config = dict(
    d_expert=64,
    d_shared_expert=0,
    activation='geglu',
    moe_layers=[3, 4, 5, 6, 7, 8, 9, 10],
    init_std_router=0.0293,
    lr_router=0.00113,
    vocab_size=32768,
    norm_eps=1e-06,
    tie_embeddings=True,
    beta1=0.95,
    beta2=0.99,
    batch_tokens=65536,
    seq_len=512,
    train_tokens=476200000,
    dataset='wikipedia_en',
)
Below are experts of layer 3 (counted from 0) of a mixture-of-experts language model. Rows are named router (the router's row for the expert) and show model dimensions 0-47. Each number is 500 + 25 x the weight over its row's rms, rounded and kept within 0 to 999. Numbers have three digits each.
After each expert's rows: "raises" lists some tokens whose logits its average output raises strongly, later layers aside. This comes from a sample of Wikipedia text that the model never trained on.

# expert 18
router:508499526479477518486499525486516528502513539474501485468474492468482486525520518487489463511532475464488510454526495480519544518490509513489468
raises: "un", "ill", "I"

# expert 24
router:514502518525481502483483493527529467482510473481515562451495486501509488500531517491471476469517544466479455500498517468471527544498495523517488
raises: "cl", "so", "iac", "I"

# expert 66
router:531491464528523431456539534488505542480524527483508473468490511457493485481507542523499496488493489510500518501480446507472469463498506501491477
raises: "anth", "ois", "y", "oa"

# expert 54
router:520520498482487492489541512503494506489538475486489503525493539467462476466456478515517515521504494458476530544561504513469512435522501446489499
raises: "ois", "i,", "e", "er"

# expert 56
router:502505536470462527511515515518467522504499473472490487487469523521498488493539532490472437501471494495491456491458507510465527503481496565476501
raises: " y", "is.", "et."

# expert 60
router:505513512464473517489520488511510481500475530479461528468502446484460465491557479522475455455503521445463471442512493495498511507512499520491507
raises: "us", "un", "po"

# expert 38
router:491533513496449514499500493503461505526482490472527512501469496479494500502502503501545473507468506455525461480504477533517517556510553455475468
raises: "ific", "ic", "ell"

# expert 42
router:497514539497477513471465477504521533532500478468559526490520492504518498489554497508486492457538499511503484462490467486456526518502511525524487
raises: "fish", "land", "ces", "el", "ster", "head"

# expert 43
router:457520448484495525511539493532507461477503467450505487492490518470532482500519512462498518533513530488466458493500463507498542477528480542522494
raises: "i.", "era", "i", "i B", "i (", "ens"

# expert 13
router:517556493503495483514491531431527526519481500505477588538500475534508454517549519504538495537529479507519510500464550502532495479494468500517520
raises: "ois", "land", "est", "ill", "æ"

# expert 79
router:483519508475441516498508512509495500525519508480480558463480490503530491453532510562498452495537498470499512490486483518474524482490509527464485
raises: "land and", "land", "est"

# expert 9
router:492443528508485504496537532478493504474558482547509477433527492495508499489519500546497509500516494501521530477499475481465534495515487491455531
raises: "est", "land", "ge", "lig", "erm"

# expert 58
router:484478534521503518460536524491573528497465494486520496511497451512548469501526536510445488491481494512507495452492493507460517461519471468500515
raises: "LC", "rit", "ais"

# expert 17
router:519474498480527480512453513529491508499536544525535447563483521519498524482496465444462473493470504519474515523525498465500493497518497510523526
raises: "ete", "ira", "ona", "eb", "aker", "we"

# expert 31
router:539479516515537453496533479499492508480465502498447472483480512460459499543531518496521529483497553511475540527468513525467512529487507420502525
raises: "sch", "nam", " that it"

# expert 12
router:524496468481482489488493503467495507501484450507527519521477498506513512458544542469527470504515488497488530513511530547521511522495485552470488
raises: "head", "ense", "ette", "ill", "ge", "ands"

# expert 48
router:568469524542563479532495518502466527493534499488480500456468518502489510459531504491548516461470534518483479537495524513499513509506492518508546
raises: "/B", "'s ", "'s", " vs."

# expert 39
router:556506482532512530538547471532506519493504467456504522497509500453471522541487513492516489543490498491537531469544478488539524501474485466474481
raises: "mit", "board", "vert", "ver"

# expert 33
router:471515493462459502494500504499521517478484474463484477497470480482502500487514551458503446501505483460498485517459527490507547528516505518481492
raises: " and I", "ic and", " and S", "lo", "so"

# expert 25
router:504459523464568498506487460549488487509492496493488492501506525440469504479490493523477480511508533507507493509495518500471496552543528524541518
raises: "ois", "mu", "ha", "ge"

# expert 3
router:489499488487470522503535486542475477526516514514501534515495465502520511534432452487529563557453499484523499517502472509505501508508506485516525
raises: "rip", "icul", "olo", "ol"

# expert 14
router:496508505509510506520498514495501505506478510497528533507503495527533512482472524500498525499471515476495494462503533516467495497470500527477496
raises: "/H", " da", " &", "’"

# expert 20
router:508475499488537508481483498552507527471465558496507512518520529483513517487496515511491567481479480467471491493482484471507495490497546501520543
raises: "son", "mer", "ment.", "ective", "les.", "so"

# expert 70
router:477471479462479513514517500500523477554487481486484490505511451540541500480538495528490475497527522473477471482478524447468535543518499510524494
raises: "in", "p", "ctor", "qu"

# expert 62
router:513511480518542510486483482462545547453455501521456541495522498506467473484537533499544456505549479475474499501469483474545484517509484529512517
raises: "oa", "oles", "ps", "men", ", is"

# expert 32
router:478473517501478469508505454521534527546495493505523487487492480466471528483505435485529473516490495500532483488520489508510490516530486498473490
raises: "er", "cer", "aker"

# expert 26
router:491499486453543515494499506527487490477450474474447535496489475511512488488505531528513487503483525459537485509497524504497544508474533505511502
raises: " and S", "/C", "/B", " and B", "so", " &"

# expert 4
router:530512498493480523479486520496489502541505505454467491499520501509557532485521544519491464486498482508493500504496508525489493486503525525471450
raises: "j", "ng", "hu", "Scientific classification", "hi", "h"

# expert 15
router:484531486521488473504502511494479476488477460513472550505478518465482471484553534509518445473492508515514458461465478495481536502464490523508508
raises: "day", "bi", "min", "ll", ")."

# expert 53
router:512474530507522497465503538540463530514507482506509502499507517482472466478530508499460468491520452512471447492516493490483525525513457506482508
raises: "ett", "ette", "ires", "ois"

# expert 52
router:475468524458490513509452500487468507527495489491534476468489503470524550498523484468486505472494517544559485487506496512483487535494525487475452
raises: " wh", "auc", "eg"

# expert 78
router:482484489483469509477485470470505503503469540507518521481493537524515497534509504473494529486472510486499512533498491486471500521537527529467531
raises: "til", "age.", "lay", "el", "anc", "ey"

# expert 69
router:488481460516479509475485476499496514508491497513504530454499486528510492539487481541493503484519517521511543516497520473530500520464479474479499
raises: "ie.", "\").", "\" was", "\".", "}$", "\" to"

# expert 67
router:465475530495521494512509505481518468466524516516498455499524540507463475567502509497485556480525494468480530512509482517503488508515540497520522
raises: "uri", "lex", "urt", "ahr", "amous", "ur"

# expert 11
router:518526504521448542477512472525456518487470466505499539508474449495511511491520513523486452452489497529484472489513515481511547497487499446486456
raises: "- Former", "- D", "- Other", "- C", "- Successor", "- B"

# expert 45
router:523509494474492482501503533449527502513522507498496455505478511515479512498513505524528492516526543522506463533482523492523513516480442492496540
raises: "ic.", "ant", "ic and"

# expert 77
router:511464528457504498477494492504474509476471477487488493455521482503505463519492519478493487483494485465502472511484479497504509506528546522542521
raises: "so", "lo", "bi", "men"

# expert 76
router:497478433490523482476476557536466520500480484540462496462513485502498495502481511465478502454501517488476517457457508507508444509491448512531513
raises: "998", "997", "990", "996", "988", "992"

# expert 75
router:489541517500434505475493489526482467527507542479473509533549495510499491510490463477508513521476464520488496546461458459488532520483529536491479
raises: "lay", "ters", "c", "ette", "raft", "line"

# expert 74
router:479527500474521482488451500489478502464449563496483498548521500534524482489493537502504515503469447491470550495533491520535452485498499515519552
raises: "ois", "ants", "ira", "ons", "arian"

# expert 68
router:508504510494516493489456525451510505461538511526518521507472483539491503541485506476431503510503450474501510488487500509513487515508486486525519
raises: "aker", "ball", " Ball"

# expert 5
router:495490476498532465544486511501461481478481501463507519500477521498501511534478515507507537536428541492505549521555498507483495495509484467519521
raises: "ese", "ois", "-language", "'s", " County,"

# expert 29
router:517518506513470473499540510500518523468508458533532529465491467506478497471490496519500483492484519498541539497546506489456488435514497514463520
raises: "ei", "e", "ot", "e's"

# expert 63
router:519511499484522543462468495481467448510536507519465482487515488473487463518551550475483465473536519483490466496504526492498563511517494508506512
raises: "91", "5", "92", "93", "94", "6"